python train.py --activation="swiglu" --moe_layers=[1, 2, 3, 4, 5, 6, 7, 8] --norm_place="pre" --norm_eps=1e-05 --init_std_down=0.00377 --lr_mult_o=2.0
Below are experts of layer 6 (counted from 0) of a mixture-of-experts language model. Rows are named router (the router's row for the expert), down (a neuron's output weights, with its number) and show model dimensions 0-127. Each number is 50 + 10 x the weight over its row's rms, rounded and kept within 0 to 99.
After each expert's rows: a language model's description of what the expert responds to. This comes from a sample of Wikipedia text that the model never trained on.

# expert 32
router:39 49 54 68 26 55 70 39 39 36 52 52 41 56 65 39 39 52 37 59 48 45 53 56 41 54 42 38 43 57 31 50 51 62 42 37 71 32 56 52 76 54 31 47 32 32 50 54 57 56 36 55 42 46 52 52 27 54 57 63 47 60 61 54 53 51 53 65 39 54 47 41 56 47 56 55 50 54 66 36 61 58 48 58 35 43 40 56 63 51 70 51 57 66 40 51 45 30 48 59 36 42 45 42 64 48 57 60 45 48 48 32 56 46 57 61 38 41 44 67 45 34 55 63 38 47 51 79
down0:42 56 58 69 65 39 43 37 37 58 50 59 49 50 45 47 51 57 62 38 60 55 52 73 57 52 41 59 50 58 47 38 47 49 38 44 54 56 61 56 61 48 51 64 61 49 53 52 63 43 56 36 43 55 50 24 60 45 54 47 47 51 40 60 53 66 28 41 42 75 44 37 32 50 47 50 64 46 66 38 53 42 60 48 43 36 47 45 64 48 44 38 54 61 54 66 47 60 50 49 51 58 29 53 39 57 52 44 54 68 44 60 44 39 45 25 40 49 64 46 49 49 61 49 67 64 56 49
Description: Years and event distances. Years and distances in sports results tables and event titles, such as 2018 Commonwealth Games, 1500 metres, 50 m, plus table numbers.

# expert 38
router:41 43 67 23 53 42 65 55 45 47 40 42 57 58 39 49 64 38 63 34 56 35 40 44 42 55 53 56 55 56 53 41 59 57 62 61 44 44 53 61 53 55 66 59 57 34 63 45 56 57 46 36 49 59 39 34 50 52 29 45 45 57 65 59 44 48 40 40 52 56 46 38 43 52 35 65 45 49 46 53 48 39 56 47 68 59 63 57 33 32 43 61 41 31 47 56 43 54 56 54 59 45 37 56 49 32 39 49 34 51 52 60 41 24 41 52 43 44 38 36 49 40 62 70 54 52 43 48
down0:42 61 60 55 45 47 58 68 46 53 57 38 54 69 59 56 49 42 50 49 40 51 64 51 55 42 44 54 50 59 39 52 44 40 42 59 55 50 28 64 35 41 37 65 62 66 45 49 53 60 52 36 20 62 51 51 64 35 41 51 27 66 60 42 53 55 25 58 45 71 48 50 47 51 48 56 42 55 44 28 66 58 51 50 53 58 53 64 55 39 60 52 51 50 57 41 40 55 41 49 44 50 48 75 54 55 45 39 48 59 44 50 58 63 43 53 48 48 43 38 66 53 39 55 37 42 44 51
Description: Song and title endings. Final pieces of words in song, album and episode titles in quotes, such as Mighty, Again, Faithful, Innocent, Friendly.

# expert 2
router:33 31 48 51 61 62 42 41 58 65 44 40 38 57 54 44 58 50 35 46 49 41 50 53 56 50 42 58 66 41 52 38 54 54 34 60 63 69 48 48 49 43 66 53 42 55 58 70 54 59 50 51 58 46 43 43 43 65 47 40 42 42 66 62 32 51 42 40 51 48 52 49 60 39 48 53 63 53 49 50 48 49 41 57 44 53 39 46 46 28 60 63 47 68 39 56 32 46 32 58 45 78 45 66 43 69 54 60 49 71 44 58 55 51 51 52 63 73 65 46 40 50 54 48 41 47 51 41
down0:53 61 64 51 59 57 37 35 57 56 53 27 52 47 41 63 72 41 41 56 50 52 68 45 40 58 37 52 52 53 57 46 57 37 39 62 48 44 49 55 37 70 45 50 50 61 70 76 46 55 46 69 62 52 56 65 56 54 65 45 74 40 60 37 50 59 42 55 38 49 33 34 40 50 39 48 56 26 28 43 40 53 59 38 58 50 46 50 46 49 55 50 48 58 56 57 46 68 57 43 47 39 37 46 53 37 52 43 48 52 32 53 58 53 44 26 70 40 47 62 53 43 41 55 54 31 45 43
Description: Compass-word place names. Direction words beginning place names and award-category words, such as South America, West Bengal, North Carolina, and Best in award tables.

# expert 42
router:60 41 53 47 55 54 31 62 55 42 47 56 59 41 51 38 44 60 47 58 47 51 56 66 59 48 52 64 55 50 34 56 65 56 52 48 39 28 62 54 41 57 48 37 42 28 64 55 55 46 52 41 61 40 63 51 60 52 49 46 56 36 60 44 62 44 47 32 54 33 32 55 58 65 46 38 51 53 47 50 49 68 27 45 53 67 46 46 48 51 34 53 36 55 59 34 56 46 55 40 41 59 51 50 49 52 49 42 65 48 58 67 57 56 48 55 43 33 65 57 37 40 46 39 47 51 71 42
down0:35 44 56 39 47 51 43 62 50 24 50 63 41 36 29 58 45 47 63 59 39 42 54 57 47 42 60 54 60 61 46 43 61 38 56 56 44 36 39 42 47 60 48 35 51 62 67 25 46 56 53 59 36 66 54 36 76 59 51 52 34 65 45 41 38 45 47 27 48 63 36 67 44 52 63 59 24 42 50 59 59 68 28 49 46 57 25 56 53 73 57 54 47 61 57 60 53 53 45 58 67 30 52 38 44 44 52 41 59 47 49 50 44 61 33 62 52 44 50 52 50 36 50 49 60 45 36 52
Description: Scientific word onsets. Word-start pieces of technical and biological terms, often in taxonomy or chemistry text, e.g. prop in propellant, ax in axon, Asterids, observ.

# expert 24
router:56 50 35 44 34 48 49 40 48 34 63 52 55 62 63 61 28 40 45 68 50 49 45 56 46 54 48 36 55 49 30 40 53 52 51 43 57 52 73 40 48 63 42 52 32 48 42 48 58 45 42 75 45 49 59 55 57 58 29 39 60 43 25 42 55 40 49 60 46 43 55 62 56 72 24 52 61 48 41 49 61 52 52 53 63 26 41 48 46 53 40 30 39 51 54 54 39 56 58 58 46 54 40 37 40 45 51 44 59 67 63 37 50 52 53 60 44 57 56 47 45 48 42 56 57 39 43 42
down0:56 48 54 48 58 53 58 55 48 38 33 47 38 43 60 56 46 50 30 40 50 47 40 54 38 53 35 45 45 42 43 45 47 46 51 43 60 37 63 46 55 83 49 45 43 45 61 47 66 50 49 53 42 55 55 29 46 57 44 38 49 71 61 47 50 50 50 40 62 58 40 52 33 48 46 39 44 47 41 39 33 58 64 36 57 60 61 52 50 38 49 55 28 45 24 52 44 37 54 73 39 37 35 49 56 51 53 46 47 36 31 56 42 50 51 68 54 51 35 55 51 31 53 56 46 45 51 59
Description: Mid-word r and stems. Word-medial pieces, especially doubled r in haemorrhage and Reprise, plus verb stems before -ation/-ate such as oper, pres, particip.

# expert 17
router:69 67 39 43 47 61 57 50 42 53 66 33 59 59 35 51 32 45 42 47 43 50 47 55 72 61 59 66 64 58 55 51 49 67 60 49 46 41 53 59 35 51 60 43 49 50 51 48 53 43 36 47 47 36 58 54 48 33 51 45 37 68 45 38 57 57 42 51 57 44 44 37 48 29 49 47 35 68 67 62 37 37 45 53 44 48 39 51 40 68 53 45 49 68 50 45 69 56 48 47 57 33 59 55 35 60 63 50 40 56 49 56 46 54 40 37 41 44 40 43 38 34 64 33 52 58 55 39
down1:45 45 29 53 53 49 61 42 42 58 56 69 55 34 32 63 36 51 48 54 53 65 40 70 58 50 39 56 49 50 54 37 52 52 49 56 58 46 20 42 49 70 47 46 57 64 61 60 59 47 38 54 38 47 55 61 34 30 46 50 82 62 41 60 34 49 46 53 44 50 55 34 45 41 54 40 35 55 40 37 64 24 51 43 51 33 54 53 55 58 58 29 43 63 64 69 62 52 61 49 55 38 43 37 53 57 56 41 73 67 54 53 46 48 22 45 55 59 37 59 54 55 41 50 58 48 40 68
Description: Coordinating and. The word and, sometimes or, &, including, than or especially, joining nouns, adjectives or clauses, as in Black and Hispanic, east and west.

# expert 35
router:43 58 71 50 47 43 55 39 41 63 35 64 48 63 68 55 57 49 46 43 46 60 53 67 53 55 62 43 43 37 35 54 36 28 48 52 52 65 50 53 53 49 46 52 59 55 42 59 48 55 51 52 36 41 40 51 39 42 43 38 49 58 36 40 30 47 45 51 52 58 46 54 42 71 58 46 45 75 44 60 49 54 42 55 49 54 37 52 58 47 54 37 46 49 40 34 43 57 27 68 56 34 51 62 57 53 37 51 55 57 34 54 51 52 36 62 37 56 55 51 40 35 37 57 64 49 64 34
down0:39 57 58 64 38 53 46 63 58 54 28 48 61 49 45 58 37 45 41 58 55 46 62 44 69 50 66 52 33 60 39 45 13 41 63 50 67 63 47 51 44 58 55 51 48 56 57 65 34 47 31 38 42 54 57 56 63 70 42 44 40 48 56 48 38 48 58 64 51 54 57 41 72 50 44 50 43 52 62 43 41 43 43 33 44 43 74 57 55 57 40 52 47 58 53 52 49 67 52 62 54 56 61 50 38 47 48 49 62 38 43 36 41 62 47 56 48 53 48 56 44 42 51 53 44 38 46 45
Description: Month names in dates. Month names after a day number or in, as in 23 May 1957, released in June; also date commas and some word endings.

# expert 47
router:55 64 34 25 50 50 38 33 42 65 64 46 49 44 52 48 53 62 65 52 34 56 53 61 58 54 45 54 64 49 62 70 42 57 66 50 42 55 71 52 46 58 60 52 35 35 47 64 54 47 60 48 52 47 49 58 57 60 58 49 46 70 49 40 57 47 53 46 68 46 54 38 55 26 62 39 54 33 62 55 41 63 48 67 48 52 28 35 60 33 40 50 47 62 51 57 51 50 51 36 40 47 44 35 46 54 57 50 40 44 55 53 49 51 49 36 38 50 61 52 38 45 61 46 57 50 50 51
down0:44 47 46 53 38 48 56 46 55 62 49 33 51 57 44 52 58 61 59 63 58 44 49 42 58 60 56 50 59 54 56 52 55 45 29 60 64 40 32 39 51 53 47 49 46 52 41 63 38 39 45 72 47 52 59 64 62 54 43 53 42 41 48 51 40 40 47 50 64 54 46 64 31 46 40 63 69 53 56 25 43 58 73 64 55 61 48 46 46 42 50 45 77 45 44 52 57 39 53 43 46 61 50 46 62 40 46 59 49 38 43 52 57 50 63 51 55 51 38 79 30 49 45 39 41 59 66 53
Description: Clause-linking verbs, conjunctions. Words continuing a description after a subject or comma: is, are, that, which, where, but, while, however, as in unstaffed but has.

# expert 36
router:44 50 48 45 56 57 49 62 61 70 55 54 38 46 59 47 45 55 35 66 56 37 49 47 27 74 53 33 57 57 59 43 66 66 43 43 46 63 49 52 46 72 39 49 36 33 47 39 45 39 48 44 45 42 34 28 55 41 59 35 64 56 45 58 62 42 68 53 56 30 61 41 55 69 51 51 54 47 51 46 45 54 51 63 44 57 49 32 40 32 61 35 44 58 52 47 52 48 56 34 41 36 47 27 57 47 52 43 56 37 43 46 32 52 50 61 51 39 56 29 54 33 48 44 33 45 51 25
down0:84 44 64 45 35 46 62 56 50 61 28 59 36 50 61 46 37 39 48 35 45 44 53 48 40 51 46 69 61 50 41 59 62 29 51 46 59 35 58 40 50 46 54 47 40 40 59 54 53 67 33 48 65 46 49 59 59 52 53 63 49 58 46 49 40 31 43 47 59 51 51 38 47 31 37 66 39 57 51 50 45 50 58 37 47 67 40 59 51 57 26 55 58 53 54 58 54 51 47 56 47 49 41 66 21 59 51 47 39 58 64 52 46 30 51 28 50 30 45 51 64 57 50 58 67 40 45 47
Description: Vowel-consonant name fragments. Inner fragments like emb, ag, ang, ob after a capital letter in names and rare words, e.g. Pembrokeshire, Vagrancy, angel, embodied.

# expert 33
router:29 73 59 56 45 51 68 37 41 38 58 50 57 61 47 42 40 51 52 39 35 62 46 48 35 44 49 53 48 47 58 51 61 57 52 64 65 43 60 57 60 53 41 45 46 55 61 61 48 55 28 63 27 59 42 59 63 41 39 45 39 43 40 55 30 34 47 59 41 47 61 47 63 53 49 60 41 49 54 53 31 25 59 48 34 36 58 57 47 59 71 50 45 52 58 51 46 49 44 59 48 68 50 66 54 31 50 46 62 51 43 52 51 40 53 35 63 48 47 46 50 36 47 65 37 50 62 57
down0:48 57 49 50 45 52 65 48 42 46 47 44 62 48 43 56 59 49 56 63 61 68 31 62 49 53 26 47 48 59 46 44 47 63 60 57 60 59 66 67 66 52 50 49 49 42 55 49 46 54 55 58 58 50 47 32 54 30 66 40 34 36 66 45 25 73 64 46 34 52 49 38 45 54 28 47 45 56 47 37 53 61 40 37 61 52 42 68 35 44 52 50 34 53 48 30 54 45 77 46 45 58 45 48 52 46 43 37 64 61 49 62 44 46 44 68 53 42 47 63 32 56 44 41 54 42 66 47
Description: Ordinals and number pieces. Ordinal suffixes (18th, 31st), ordinal words, million or billion, percent signs and digit pieces in dates, versions and table cells.

# expert 45
router:44 34 68 53 65 47 59 34 45 48 34 43 36 64 52 68 40 52 51 38 42 53 63 48 52 38 51 52 35 65 65 55 67 56 65 63 59 53 43 38 35 54 45 63 57 41 46 62 39 51 44 47 41 35 60 57 40 56 42 52 57 46 52 51 51 43 41 57 37 54 50 51 48 48 55 40 48 47 48 55 51 44 42 55 34 70 49 57 56 29 66 41 63 61 59 61 53 64 37 45 46 48 53 49 35 39 64 55 44 50 56 62 48 27 35 52 49 38 54 56 37 69 57 41 39 37 48 49
down0:56 60 41 35 53 58 66 62 49 40 56 32 59 46 53 40 52 54 42 51 44 61 43 58 32 47 51 66 45 42 61 47 49 58 42 37 41 56 53 57 56 49 51 36 56 64 59 35 48 37 58 42 48 60 67 64 43 54 57 51 63 40 50 47 49 42 67 43 34 62 43 30 56 61 59 43 30 50 45 50 35 63 55 67 61 23 50 55 38 40 62 36 42 51 43 65 44 42 48 29 61 58 39 53 49 59 59 43 65 51 37 53 30 41 49 37 48 43 46 49 49 36 46 60 61 49 35 71
Description: Mid-word fragments. Fragments inside words, often after hyphens or prefixes, such as malf-un-ction, family-r-un, single-st-ory, bi-, ge-, unch-ang-ed.

# expert 31
router:48 59 40 55 57 59 50 39 53 51 33 45 42 53 61 48 44 58 47 51 41 35 46 44 48 60 22 35 54 39 49 49 64 61 39 45 39 34 42 34 64 53 55 41 45 41 49 65 39 65 54 68 42 49 37 36 59 42 41 44 45 51 38 75 49 40 54 39 37 35 68 50 55 43 63 60 52 40 56 62 56 54 47 61 65 49 23 30 66 37 35 38 40 32 45 48 47 64 56 43 39 59 49 43 58 42 54 49 55 59 45 44 40 51 39 65 58 56 51 34 44 48 44 56 48 69 42 56
down0:44 49 56 53 55 52 69 49 29 48 63 30 51 58 36 62 37 58 51 57 57 43 68 48 40 72 57 49 50 58 51 48 64 56 54 65 47 54 45 49 47 48 45 50 67 58 50 41 40 53 57 38 74 59 52 62 47 41 70 51 43 37 66 63 41 62 43 41 42 68 59 49 63 41 34 57 41 28 46 53 59 49 49 46 45 49 55 59 58 37 63 48 56 50 71 50 66 61 49 41 56 45 53 43 32 36 46 44 40 40 61 54 66 51 44 39 49 40 46 59 35 64 67 36 60 63 61 47
Description: Mid-word after initial letter. Word continuations right after a lone first letter or short stem, like t-ent, p-arlance, N-intendo, and common stems such as cost, strateg, fact.